python train.py --n_layer=14 --d_model=768 --n_experts=64 --experts_per_token=4 --d_expert=128 --d_shared_expert=0 --activation="swiglu" --moe_layers=[0, 2, 4, 6, 8, 10, 12] --router_score="softmax" --normalize_top_k=false --routed_scale=6.91 --balance_loss=0.00297 --balance_bias=false --router_z_loss=0.001 --init_std_router=0.015 --lr_router=0.000816 --n_head=12 --n_kv_head=6 --head_dim=64 --vocab_size=39351 --norm="rmsnorm" --norm_place="out" --norm_eps=1e-06 --positions="rope" --rope_base=10000.0 --rope_fraction=0.5 --qk_norm=true --attn_scale=0.125 --tie_embeddings=true --parallel_block=false --init="uniform" --init_std_qkv=0.0186 --init_std_o=0.023 --init_std_up=0.0266 --init_std_down=0.0266 --init_mimetic=0.7 --optimizer="soap_variant" --lr=0.00798 --weight_decay=0.0 --lr_head=0.00409 --warmup_steps=50 --schedule="wsd" --decay_fraction=1.0 --decay_shape="linear" --final_lr_fraction=0.05 --batch_tokens=65536 --seq_len=1024 --doc_mask=true --train_tokens=763100000 --steps=11644 --dataset="wikipedia_en"
Below are experts of layer 2 (counted from 0) of a mixture-of-experts language model. Rows are named router (the router's row for the expert), gate (a neuron's input weights, with its number), up (a neuron's input weights, with its number), down (a neuron's output weights, with its number) and show model dimensions 384-511. Each number is 128 + 24 x the weight over its row's rms, rounded and kept within 0 to 255. Numbers have three digits each.
After each expert's rows: "comes before" lists some tokens at least twice as common just after its tokens as in all text. This comes from a sample of Wikipedia text that the model never trained on. Tokens count by the router's weight.

# expert 27
router:116159116092153096136117157106137090146111146114133114128115119094109147131105173108101125100106170139146141125119120127108146086121100118147145148141168185080135109093107118121103178152117160101101101157111136140124143098097123097156071126133176138148094075129119165123143159137132120074132137148138155124160146108112164132119136107140164080089133113108123131122114095133118098124133
gate1:117138133124132117164117106101113103159134141161088173160101118089144077137098099162130101129148076118150185127114121116117144125099122122130143182099152159110148115155103097128155102122105150134111148153111154109094144133146145174114116135148148154182157143118097124115133118116153127119174143108148134121142135162126117133126104107132106168121091111122135161159111098122149149173055
up1:120092150162117110119115126100130102126148133107178120124146103139113146194120154159160106180088115122111103131098113149119128118146129184154144091154127134133138128152093163107095147112105130133103141084124115144118151110156125078140112180126091106115135135157128124100122125123146114119109171119133126142145143136087086142149126094153119117064115097116152130139132206109137148117161
down1:133112201107116142172118153160132135144112098115147130126128153136150087076139171130128165125097170143109115102122133158176102122106125137088132136106113140125113128121142107148138131166142121153137089139081137127119148146109113142166170125132155118120164174121124132119111150156122091104096119137127160136112117091131077130129143116175143153171100110157128159135172141138117141094121
gate2:107164162106124113106116155107166126166130103156123118127094108104198104131148155091108112144090118133118169128099110118095110117153131119157160113103113128137120108148110118135157091116088126126138163103160149095119088133105154122133155096159149136093100143150150107118072120128124144113111124133151119152153168154141133126142116145145134093139125150100123145128130136167089087107168
up2:197119140129108153170127130137149121091175131162117136161155133147109126112139114160111115104136156157107151165089134145119170119108151131099162121105171133084158138107133114121120096139094153125154148123150105105107120145143127132110146147157091158158104102118138097093107098134163157115139143127180137116164176136146103161099133112136059164113129126127159104163153098158083140108139
down2:132158156162117070129112107071145124157136151108104143104162122149147165137155170100134122165150156139126109130149122112114134146077148112100142138148124149226112103113119153167139139119145123140147100137080109139134133152113140119132141162149141067057110133125137174137149111096113133161127128113105098092106109103166142121125145118137129157121136104084086122130116143120140160129084
gate3:108120123166127150128101093127107131089141153103178122100183155110115131095115135101170124125096135151123116125170114135164107182167152092087141136139108119124119103122147193139142105153171149085092145151084118099098143146147139097092123116125124118136116116157131108127084161124115138116131106108109119138124106132124163103118165171152105122147119115084127122153137141119121133115139
up3:114133103104094122152129151147126110115172123134144129149117110129156062144103093154114153111142110080115069152088118141116133108169140140149175117106123121121141143094142133155103116109092113135086145126116151129106151126163124098136148143186139130178181125095079121118119082158137132123171162132124121138129114183193136125132167140136144092144117147121128129157112134103136118093110
down3:158115110150099132168109137099136143127161108162106146122077114111143170133100113081112100127129145120124104141111154123136124092158075134175099124128164123148114146104127092076137163142110109108134157136113135125123122118117114148180124121150158117117113116166172114119115118154140149178104142141102117147154129109118120120140084117118144160099163138150114106157135165129091158112123
gate4:111156093154155126135093150120111116135135136122100171116090149118085150130157138121135103148136096172121161168147098108175127145109135140140071098104138102139113076094133113111177138124105096125117127130104107111128125133125130142153135136109123117094138111143092092125127170108148105193136130083157147101089136132127141124118128127165137121135099130111117199143127120087131135141167
up4:108104124134145077139105130117146070094143154116175169132106125104108148139132123119133121124140137146130126150124153144133108134162172077170092090095091154118152129107167109103147183095093101115153168102065130139119118142081098153131121112116132112129119113164118116104110153146147108112141119107132136147098133149140156158102106121127085127165124107116137149122083117096144139147151
down4:110138112088158168167130123125109122069110147124162134155116147151126117121143186141106090170110208130154115086184115132101144093108152112086129136108118140159135094135120161135130187077116107135132130063128143152153175135132133142116128148133076069135148152104121161115144130101097129126144107146133121095176134114136131111107121121121125134123093154174142168141101108142139126136153
gate5:165118139177172159107108104131131117092120130138110132120129089082118127117154125132142160121131129117103149151127089141123120139100147129112125123119085114149116145101141090114105149135132162161115102114193129154143080108117141088107115128144126117142114150172109092151131137136142134155113150112136145137104115095108130090158097110127133110136148082134135129128110155169136143145149
up5:134088120136115124127176129109177110092127102151139171147151121106192147129160136140118140121136119143109117153129103116109166124107164125125110131128146149103125130120118158107090105155129132094141077152124141109107153158088144186103129123094143157116127117101137139137147156092118126152123094121104106088116101107126164113190136142078114119104100135080130137157164103127117078175149
down5:128084105108097142131170190171118113113089144147132134113132144178088163135086107124114148112136119180161124169135129131149147171151122132113120103141094132104138124160096100068140097124134137116096141133154147100100100134105157125111130157112161101097168072110151081122104148099133166131168136103181142137138130119110142068100154104103117142134129099123119115120108138169091098127146
comes before: " the", " in", " a", " to", " his", " for"

# expert 30
router:186153131081126115133144127109132141099141142125122110100111122151157105099085127154069130094136143136130115126112096129150163101099133141186154132121152153133138144141123104148155133180137171153111085140114122099152119112163154105163149149157181159118131164094069116112128106144116109135086145134148111137098140092120128087099133119119142115132172116129129143104142102133123113116101
gate1:129144114151169141105100118148105141162074138117107113094120128133163153123074140136085102133137146176149145187124087135129101132152146125117115142125149125095151153132134121109141121157096109099076095104130108127113133107119175133087118126137148119170148127133121168151187146134097150093154142145146090145104109087150083137108156133115132119131130163166125136137123157128088068132134
up1:135082137152118109126103104174109131126117125086116137063164150123140141122077108091100146127140096113146131188130092091174114113097150148120099142151140124141154175132110149146155109116085110128120140091112141124111063129110188146131169133126167134128141114134122114150120100120109083105116097147116101125121076126117105155076131119142101116142186148113126154155120131121075107168096
down1:118122112127143111141157149135133127132136123074141142158113152143129136103084117119159095126116127108116160183122097146122168133123126117096102179123147114146104077145138188118091131104117150137176096141161118123123124171139152160131132123098157140096101089136143160172151156141141120100134101153106099159081162110128146117121113119134122107112200119126123144126121131131121105084147
gate2:121149137101155136135118126122123097107133182124130106158104100109122120179136173148127131156151132177105095122141141150113108133151139101125108100153155133093100163116141117179093160122111135070177138088100123110152128149186157106114133164094150167131150121111119136158084133118130104155139141113100135115109126123097113107132100155122175156108084155104130083151103113152122155155110
up2:150102128115156123107145153114116125130152115084127126092150092122095134208142141141126134080169155133140127083137110164163071103141097133124129138117119152117121156110128131110084188117161157111163102169121136107181133168128117138112145129108141155147137150155116154141106110110131138156117141103156115156153122130133107087105110151066112126138115139114173110132073124170170118133144
down2:131100203139148137153133107067132105154122140120132140160120149127139121156116118126132112136144147155118126121128129136137110137126132139109101140124143101117161139101120164148067129102112113141120126168088126093122112101146128120112145154068171131115114117100144177120131136128130159129114159130156114120115145151135174125175175144126142187092164131130133126090131147149124131136100
gate3:133148124156109126141142140145150114118106172097151139091090143096118129166111148156132148156098123169098134105115132112110149130169180141158119138135113115130128101111102155122114165190125140097129129125117120107073099132167094160100154126154133141102108099127119121127098176105149105092150155107139119135140125125109149106130107146100133120117141156124153106104106131104129129076107
up3:133128083170149126081147132163121162041125126150129121110148122104117106087134148138145160120092146134152133120130148086154107096125089117093131153120120101121156138106116106115091146086103140148126133138119115111130106142134116148168134135102122148194093121129126116117099116120112165115143104103151117123137156140092132137138110152092116128094124078091196149083102129121127105133164
down3:128155126098153143132126154124130132114120119100158127116123096117118104176125125152122145118143099097147113072117118139123149160121122130115121159101099113113143131152128132119130110134199134096133107135094076149154109139130090155114091133165184123069138133115111138151070109115148155089111159143148126113063151102112130117126101087134126137130102079116094116146104188156098155128117
gate4:145120134131086148127124138139131139145120152183172131146142125103111164134121113074123136151134140133076097105161154077120143105135126147172143090151123134123180137126136098111119126141125136106146105186141154095168096126112168133120139126096139086101136104118131054133135146090127129110133103117181116123083130128080114111141171124126140133134185114153104089157114120142079071128147
up4:134126074170092139122141119140149100131121057107123100135080147149098113089121135172124132113138089104140168156169152132148091144089131171149099140089140166120106134141140171125148129085103109097079145148114123124135172116115138171084150121142117139131134129107105140087132153124093083115103175133115141174120132125162146139100101138136080156146105130134164138140123194091130125104111
down4:143138153103195107112140164175108141107123147119164085145105098134109095121131105120133129169167129128126142157166111123153156148122074134134138131143100103138070146095107131165141104128124083120137098098143146143087092116122131140117115098132138087142134131096126113127153124109184152113092193106123149125077128134166100134135130123098135184116123117121121129195136107095173136132115
gate5:123100111103099127127104128139145154134082103094121065185112154129056135121130140102118129149160159100140071114074152146133162107074151117118169118097127130118103118168114141103166105165117112102148144091113148119142160082115121123139143109112164147135143145111149121110112144143111118112091124080134136146109154152137114112116106101155101143202155107144136150107127168120134081107125
up5:176160160109116141104106134112140150137133129103145125172103150122142101181126158124152191073146124118182135119099142184094147126122120084122116102104136124147116109185117153123137129154141152139150141064117142151134114103123127158092152138140158146106155155109141148135137141141110127116132158126173133135105123147158133114127130150096087144145147159140096117078170126126156111102132
down5:111120135148155073171101094118141151133135143150133129143148161133148138114120142122126124118118132128101103081127124123103135138137149163126136138125147148160136135122118139158164132119132148123104123146148131118098100137163116151121121090141127094142158117138133093127139140126138188087135165152107129109125109144141149140200105114139150099102130077124159147157111148118121102167137
comes before: ",", " of", " (", "\n", " War", ".\n\n"

# expert 7
router:122085134130127105155093150120144124121133095137149129143144123120137131067095164131119096120096083093139146131116156128100165127134151131142132101161115107165141090113120132092184154181132115116099163115158158104134117117123102163147072130099112142131139123123145179120115099148102089117097102151143125141095147102138136137126127112175173106125163120108086158121160150143104144127109
gate1:100118137131107158134145103106117167098159161107158144126103138147142137139139102131136137114146147111151140143137124119088141133126130109134145097138165140083166147121123113130123103132082072126142139120163128139137143097132111110164161093108131139121119163117161098108129108103096177100115149092126113139125109100133134108120135097127067135112125069117142095105107121104121132105158
up1:146123140178125131157143127128101126079117138099106159150134103116174096153158111105098116136104128140118144128104177143145120137125128162125151126099095124061127137131125177126111136125095093152182156096149105159172135116086169126116125144130141148112185078163070149120086080118104147132125090130139158142139104107161137093107180138172130151123161112126137110120155144138118118135101
down1:150087166121080128106110141133110095119145140106137107159154137108151125124089136157148173101130113141137098114131148118136157131093129096159127136116113102112133091083128123163121118116145119149115122155103144149147094154139136126136144124118128159124105129157158146192186127126140090070098121141105134150152115124134136134134167112122114163127111114156133083102143125148110108115111
gate2:140142119118135146111150101055095175145141143133091128102125104155125147130125110144152112108126181137113157120092147108110095066081124089111151155140135095139115137087157148116107159133178111118123143110130132127168122115093120151136135139150101145151157188087077112142145156126148129126111076152102150146144137137099097177115117143133159128111082120120139107145174107157154103150120
up2:113125141081178126170090141107125138101082129163105093087109132111147143149136129125149108152170102124173094114158155157113139163121127133131135128121199153097131109169064133121105131122149162127067094157149150170155168148128128138130124130088150127150121117131125098122104095149132107135082144154081112118112155114110151166171168112127154125118129096113144157114161074095125130121142
down2:131123135123149147103130098098141135113143122076095184167163119097097108113114167150104133146148110148148117124183098129102092162142101097127113089157133121125137090101132108150159168144113126113117127143121150137151146105112123138154087138174105093113150132137127124124166159103164089139122141086145147103142047119162111091090133129090103136103116092124145128141134109125139128117125
gate3:161085104112125143135176157124144107156091106137117120160131137128109126117143124132086137158122172122104141155173161062143072124128170138145099127100114135188104116176094087124101130167163124104146122107158090115133139135089119137134130141148172095134135138135156161161145143135170132158106142127101137115104094113124133149127123126125144162144122136098089072135141118144119144102157
up3:121095139084146210118144117126101165119138103105121101148124157118106116136115072122132150102121124144121144100125143156121147148140120122165115103101144130117120111101111125167173128104141112113093115112141120126084171166129118090151087117099101161108117138119195117106121110128120172117132071145154164190139110129146170128100135161132145134155128115137115130139122095100105106109156
down3:198120132118102117147111104128141098097105139183125074110121130142163080100118107176106121096124136126107132129085122160157113107134088115169048160067093136099153135143068162126133123160126160148159065112129111101081125106135123166135117138122135180104135122144145128134100124130117146150146140109126117092117148099155142147127128125174128125129085095141133137108109117091129190125105
gate4:153092120151148152107075152131101116139179138129104130121128103140185143108154165110151102137134111127131125088131138134108137102136174125131128149140137151160133138117116117134090105132151138103127143128135120114115109136081120134143137102143181146118141116141124156140111154204141177130121159140114139124144097133177129126152160115161107101160123084148143186130123117134086111158132
up4:146195135105190113132117118146119101164128156144129127127117089136115131138128096102179148120109132115119131114108108167129168157132094140139115113095125108065105131137149125111121103161124107163168135130148138122079145082061143093143102136103123136117125110123152133103119097092150097138119157109097174132145133107092066130134132149096109108142152171177114128136127166185128088158127
down4:115147098133145169114137163069095109136120086144093163158149145119141173098102103120110120130203129167131109114106180163139156147073141112108132147154178125098135165117146133142124166116133137116100128132153078131142106126095117154144108107116104125134133157137137157100135095136158131115121125150083116118125101146113137163096176153121097128140126097140112154120116150136111135136149
gate5:166108163087098147141124086109108112121172118164134130166148150144191160125119097140172090103157130156144116133104119131111085127141152134110150141107124100114084114130133095148127147143138146160135138115099083103116151101117150131144115171185091144117121104101115153090124103107153152141108168144134118102163117130151101131054153116105153121121105143136096103101144118131114114093127
up5:137131136105150164125151133130128141109152130104116124131162151148128158130091120170161146115100162149127078143102161153102111139088170060081095161123112111141099140140107093167142135111134093080139114096115120138118105116118163117133128095098138113133122106149143077164164114102109069165157132124110171100094133112156121123100125116132146108115135123126155091127155123141106143151100
down5:125176134117089124117145131135171114120105128089156075096080136094116118136117107117180117131120129156081137096119102160108143155148115129089145108114154110139133150156153165104134110137127129118131129119087119177149060102117113141146129130113166080111182113173157104165096167108171128125108112149100127158140125133105142064100105131136151118153121138108145082099093173171150133137164
comes before: ",", "\n", " (", ".\n\n", " and", " in"

# expert 34
router:095111117136127101124110127115108128135128146129118135123102134107158091083145119126079096095126122102115162122083128136092106124207175124132100142178146152119126124128161082138127117156098120127124105157120072111142163097117143127129105103122112135142114122104126123145111137139115111075151133161134152079121091131109147117113153123110099097151162153112150161057142114116053119163184
gate0:122150111132140118104177115124161114109164115133131111116114100114119130108129138121153117124099145133176095100101118124096096114120126124148120144136154101133177144155152144113128111116104147122121140137154134096157121114094156095082133140099121123125155136113154144139174094139146156133113120119157133137122131127129110123122093125124125119130104111137132109152177117148105088130150
up0:159145111107146162124132136139128099137138139146146132166110111124108127130135092150091147127162144098135143125145132151127138111141137148128143154113133098134084122130151116132143173128134159119150135129112121117147109110155129128148139062109134130102158167138139125163147110104095093142085164145193183123098146151135094125119134119129129121134143132176128129098149134135156098139086
down0:158122079137162188118136108177150129092115122135103132121121098122172155120169128150084102087133158135130153124158103155114137120116111118137146187096127137148105138108152155151125155149113152133123136146099107119163104120086115136103147127208153111092136127150109139126105129153114110138124128134133115157098128153154145147166131145125158144142178105121112114127110120152139125136133
gate1:119155118134167104132070116112140105116174155138104220107152130123074140153138136153104099102139117098130120159107122140095142103131125161134130134103155109123120136142108136148118161167157136096162111128142096162114123126077158164105079160169112118134120163133142122109143128100111119131123124089117148128114190182153151126123162117150099118105114140123165085100140129144115140153132
up1:162126115114130128093119105140167110091141130131091159150113153134116107132078125143159149094128179131099138157121119144122170079130163150129104109151102148086158107111099101146103110148169131131159120188114118126112126124142085178092136117129069113080086150150180152112146139108135114140125159138137132146183167145153135124101122080140132165106156087146115117086133107131091088153134
down1:119163164115145150129150152087140096130108156112117131143086137110129090165077136127138113111143146115133087127114127115115134112115173105119101157144133120133086126124132107114101128132120125121140132115114075134120116116105128137144114102138134169093132122131127085078157156136145157135111094116126129088126126161117086120114177155106135105127120086154132109137111142150109129128123
gate2:141110106107126152123134136119173117144108117118149092133135136150091158181128082126124111135171163156124131151118102139137123138146124138103098101154144138161125118134090104197095104142119155131157149173145141130112114099106091120119129143119163147138136105113149125103098132105093149103126136121128082143139101127119144123088117113141146090125143114126151133109136066128159156136137
up2:103131142116113115149077132119097132110154153150128101133113164100138102101152103128171117091110113134136145109143144128131141157149139086100133129145124113097154127151142134092149125149106110131135139147136136152057136147134133161108120152155136118129140097100162145123117155140158106109101141167108116140140146151121146160129193130090153131145115139142126128123151148143131145103158
down2:111104143091148079121140169153165088146196106131114115119122152095131102107151100115111082131135137135138091130137127142147081128146161130167129166181111145134116160099125111178141129147135140138123098129093169147152132146147136097125158124153140129121138125129149122159105091108122126092082121118131106129135098167155115145132110113161118145112169125106102173109133124181119154164127
gate3:103127093156081146127150123103162112097087143144183157133102102125074133109151133122192138127059114073107108127172121149101073116136175114110163138133097124092108122164100180122135092130126096120118146179083134128112105141140152127079158147129117152115156090105106111129131135165131067125109153143170106159165135157150144109098125101129117101126152147104161123115103143122107138110089
up3:176128091115133096142152114093111159109191108069138112126126076174116105135116113118128111150106095096096179143166090140156081122151134161113143145139066116119099141106124155168178103126135159123134108124140112146125123144135144141115124124127155136150142144143107135102149129098155128200159124119156089119131116140138131105120144106132128104126133109094103120123130163126148134143132
down3:137174159123140128135119107115113137144172148100110082154118107150111154128136140140101125087094106134108118151169112119133157160152075113114159092098140139139185145124098080165086153139117154105107130100135148143176144145112150122172118161144118139151109147100135146127150112128161151141095129166115169120105128168114126129102126131121120156121072146114124144145151149130106139119125
gate4:101124106131114145100148091128167120133157144118108121087160099092154117140090152111111133125157145151120142133149134109143152155095119131176124104093151123163130126145151111113139149141151157105117140098131102148135155099127097157144100110120101127127100120101151153141158095176093109111092139114131131118131127129108115121108116100167145113135107130155073131109129148115102150115169
up4:142140098111128103139177116135105128129117105115150128114123103171126114101124086096093116117145123083131098141134143143144135161071148073104131168123144130112105123107123094137126127117130130192108147139092084136141113123132156127132152106124106140161177116138110135073119113122149115158093168161114110124162124093125141099117128131155138145153131139141102129132122117179151109127120
down4:133081164101091159127133119111110136133085150145107169161173185125134157132147117145123160160076108104090136146111115125113167115139134153119158114137143163139102097157165134143134134092086152073127109072122109110117100101125102120149152137139144183160162122157161097134118148121140159093129150118109126101108088112104131121122108119166157137116154138064092151149106120078144097127156
comes before: " the", " a", ":", " his", " an", " John"

# expert 58
router:154136127142140080160136113132145114126153133145141143139147133106130110143101131105097117113113152119106129105135131113100121124145136142161115161123150198126095104096123106152117150123156153083098069130134124101124126111140115134128120125139171156155120095114114159121103120135114090085124126145090130146137146094123142107136137139149130108100154124116167136108106098121124088126115
gate1:127122141066170179148110124119109118086126135118125154088160113125154134143159090161137107097163200147121164136116097124130171103133141100102118127130111186158115138129140113142132122084153122072126109070098097100128112126111143119092157102127160162158148135139113147092108115115141106126107152132097117146145096150104098134101143147105151140136099143118153163111145124109100135183136
up1:112136144128109140111143162113139134116043128129130120100105120141115090152157107163123157182078158149157091140152115135112122146135119101158125124154090146147111125108147113146145121149149131074143119126171145176143151136143122141081132138143132103164184087173140145116141106105110135123116072129141124138100164158148102148142163154148127122088108138109122097114110163131103112165097
down1:140154123134135170106093113155166126125118098123079125138129108102123103111119145115107133092157108078124109101049150149141150118144127157149148138115155116135149074146165114124100112126159160176124165161058129055138145135159150096121136128095104133111112113141122106140151135170136130147098114142120081157134139121118155126160178113122092116105127153112166094188163147109140114152158
gate2:121143128148136112177113124150119129125102137131161070156148075106148055101102169100160150157127182122135108126142140135106104122119127130150125154161121130154137139129102098149129104091142122109095086166132126112127128078106105133144149120087140103158152125168145117141118162105126157115127160095131152132161148156132176146130130122100148086117120128149144091112112132139109154131131
up2:084121118099167138100155142105174109129145122179132115165100117120113113139159105107137135151175109130107119154123144174085153147089118139121120115156103158079105129130127101149131144133084132122180171120103136140123145134157122146114100150153178120143162172139128130096135140153116128133144100141178080135150114150141110119141118118125127106170114115123146139108154149149140104115162
down2:141129156149096115131110127151131108169131146124119140149131150109116126125065078092132131117114165116144141105169126107124133115132120144152161162142145134112141132129151139119121153113167093123093091092105115128152111143092110095163148143110142113103113092106134130144156130136129158102108137102131157091133140134111100152134140099091141138165102068137121083134166090131130142130112
gate3:099123097104113087161166085137148150122132183177143117121129147180084120117139154166138144137152132143148112130127118133130150142106086151147139103111124133146128145137131133100096116127133139105128111150085127127172077153137149128121123140117099116161156110124111134131146148164121156185079118162121119126133147114127132159128118119091139134119124158114097135089154142132145146114127
up3:141158103100098125182109194163130156096155116126151144135150140122138123136128095145129127135115125121143126041112129082157091131147161128099132133112155143123119142146151154165158158072133122113124122147126083131101137108127124111136132113137188158071133093101108137137139114118125122128084172114106107153153129125167127150113102122081123126120163118107122150117115166136120150106131
down3:137143146138152167140133128150083146123133142134120121173104122165130131065083160104133114140160088119125138163162092151116157143117114158153143160208102126142166149161122102095116128114105096139166148094130129142129186152113156116166103110112087104144145117138141117102121086098152132116140138124124131141128112131136122150117126113143106139099144130169114119142122123159137141119157
gate4:088125082132139125091156142092142143119140125110142102132092143076150124130146085138104182092073119136142144155087132113126140091164118141157123117127137139132130107077106142143095098138127134141156169147109157140145189138160202136111110118126131143172136166126103145137129147113111126141128154111137140114125125126112183172093103136106086108144119161151092145129105129138138139150083
up4:110129119116127138123114123110125131138148152075083126134099147107170157146117111178094140101138107115134152124117135134150125139095135111100122133132125155108125141166138102177109132122160097123133128103149149177095100134124140178143158115140150118115097169131132124120131152135140131150161154145175098174128114106154188125104116113141112169174141166151109140117092108142195175154120
down4:128109114113130124128138166107131160119120116149150081133139185103143123087165069152103120111079090129107094139103117126172107086151137122110146098109121178108139109143058126144106117144109159137095136069119181109137180161162097104169126124134130110131132146063147152153156089127165126129145146150124138152127119150122178137127131089108103134175133134149153084093173161092126168124101
gate5:148093107108169126106133113146119106132106133095146146122112122072113089149090109139167117113129095132117113118135097139138089148121128120162077129092128174125144130154111123169127123120156081132135135139163139146105160128130120130143096122104100125127132125124115154140116163152157122129121119116125166096116146161151111129162113111139104136128136117141116102139088139134152166208131
up5:114118135097133096165140107123139153148139131104177153131081161152127133140114146141106121146120169148096091094113129179120114109134131110111144104144101092108134122147144178145172143173147177159147104110084100138139121160107087142114127121121147122105103159175105111128133114131169122130135159127092139102116135114123089071146151098135070127116138123163102106135097118117081091132131
down5:126127121111090154087134108111082138115157144132102077110094127126132108074154144117116104108104114144153151095131112134113144125168149147143129187145123207103176112125089122169119090134128124113098132117128112167104130175153134118154131089129126117101127122105139125129101128164127146094134133131128130173105085144122153154089130137158129139151135169142090126131135139126144155089132
comes before: " |", " |\n", ";", ":", " in", "\n"

# expert 51
router:119154152082101119120139126074101109112130184132113088149173090112169102146078121103113142144107098159107130156093112141132105119156135122116119065130115111084195144110140129122130180155181121115137116129107113119120117162143180147148110062173102150160104133101119132098146148155132086095121167130164166132137085133122128123151126107160135118176153148079072160133122104126139132100143
gate0:167138111093149184112150143110104090135134141128142109122098139117159116143153110088137139115148106115157123124131123161103141137141128163090163106129090078165143112107082100137118157130137126115111116126070158110096142129137152152164128130108145185107111156122054127156129130094099165123106105156105138110109116155145134105120144127148112112117128129135124122136133125138087136163122
up0:131126110120166155123131136152094091114165090119114090131104168113135140122160111146100104140138116118105178095132150135143128132115138121133136163135095143122142135105144098159136120157111145114112140139134167140130155160120092115131139110110102146133122108138136080119167112093125122140136155136132115135135226146132126122113123174128102148140148132104154090155120173107140162115100
down0:106139131099168101137110134130129137126136100167165120130126161115091120153081127151115138084049134109089171173148148120138125187155136174106108123153144126106139160132154132127142080138118119108098096122120117104088093117137155135108139124105123133141110110159153119136119111185119107154139074118137118152093132129115099146170122153094102064152142152100127138099138110107114164117111
gate1:158142112052128142142183145132119121104165152177149116149105110135145102138165118123132140132128151149137116145113134134139089131141169161091139143103104158139193138135103155164141127150142122124149139132131131142129155118141146135141095153144159130081131130124128136119090105150143104120119100106142131162140158088118158144167131125156137135118145122101165144132115120112109131133147
up1:120113142147115150181127133116143108123080138144128121131115109140101119152120125131148097140140134143115075099106122144110129122123107126143098122181124112146101158101116147119141103186126154128162101156112137148154129129121105140113122118148087109077111126137157133126160143108127112126178133141102129116114110141096114145130129102122163159146086091127161104120115100135110133114120
down1:124116153095121121156089132140109145087137123133085130102094155080098133133096175104135096118147116111151133129113121098129139149117119138132118107127135108125116144151091099121134163158136121122152150119120145103118145144112114103135106141118096107081111083166116133099145110132191126105164144131170111108121116078149184098100104132119170139099126152151084095142134119146131129040180
gate2:187099128095150117123155139098116120080106152148134148135118126155114138141114125167102132145125103106157105140125167159102098134135145089113144048096095121170116131171147107173101096148127120102160123154112109084117113125152186095119110119157052136141098113114096126120107119123124129138128125136133107132095131125116120097103137133110143101132145139131164147136119136152133138113097
up2:099105137125123140174126157130132119127157138148082151181135133095108143116118148103108068139153158141101164102145135131107126147120125140150138091143154133161164143104151104128114150107089133108133132160149129124133152159137117124118120128129179123113145083116151091136132134139108120137109173120105137171136134168112122153108125077129149078121171156157142091105148106126126125154067
down2:119104077157122133101119169131140154100123136125114150141116102166147134106110128090129082140106101118145142146141122110152164105152104146110117132152149123123107150104115117110124096141167110134074136116090120141124123170094147123152138159104121099145115110118190132106124153136163135119122089138127125120151136178103121152133167131116116154069103079144172119115178129156133134167113
gate3:120125178152137100125152117129129098176129118158135104147103141149143120065107133172143153144137111136138127091135113146092154100124138100119107122174080181119130131111116139167144148110127129117143077119135136147112142178107142103108127104104130095160109085109130186099155154170093150128168160147113165144158173125099126149140110111115122109108097138099121106130126145106132108133133
up3:108100116162147139174152158125128112130087128132106152119153096092151115173082134126125119126130123126131101143129140117140175110106158158151125143116157119155135122133124136132079141143087114139108080152126097167126145131114092203123102159123155150141110165127128090094105138124145099107129109188146119139152144132133165157138117125105108146126136147124206132155078130103125138167113
down3:099136147129154100103107119164148117107127117172066148143092193173103102133121098138140147132157110103130119114128140160092099186144114127147118161192129095124155086134161206136157156109146160131118099129117122118102162159140172115082121132108139095097096114122154098116121133162147101085186149146106131123139133084143123128082091156165123091131134120110093113091144137130161119135163
gate4:142133130119173163135157180128181140156141162166116105141100109161113127138138137154100145134131119133129074129153155152134166097108130103128178105137126141095113140125132168119132113167137099114109169129102095108152136112134129121125106089110118096118117135093132150108165121139134164115127110141130154124134140095134114091102152154131094090128148142124134103130079162110091105139162
up4:133100132097099185113126123102096149085082136136169141129129068139141128087158128105194105119136068102152135117153105128140090098111106129121137165082136134104151098117142120159102166132138130115103146130166155109142120113132092182126127135142160142120111137119118136142093112108109117131120146071156126112103131154147093141132110100147142152163132131158135137112144117148114157124106
down4:144146136147123114101101156105095153117123154145113144123093115084131141134137083146116134135124135115162076114148106156136175120110115104148161162143111134113151119143144142118152108167090113098132105147104113161146107103113128131130111128102103121113126134151154136113108093078095104122135168121145141137153143151099125083143108122121147165114148144152126082089167153145108116140121
comes before: " a", " well", " the", " as", " an", " part"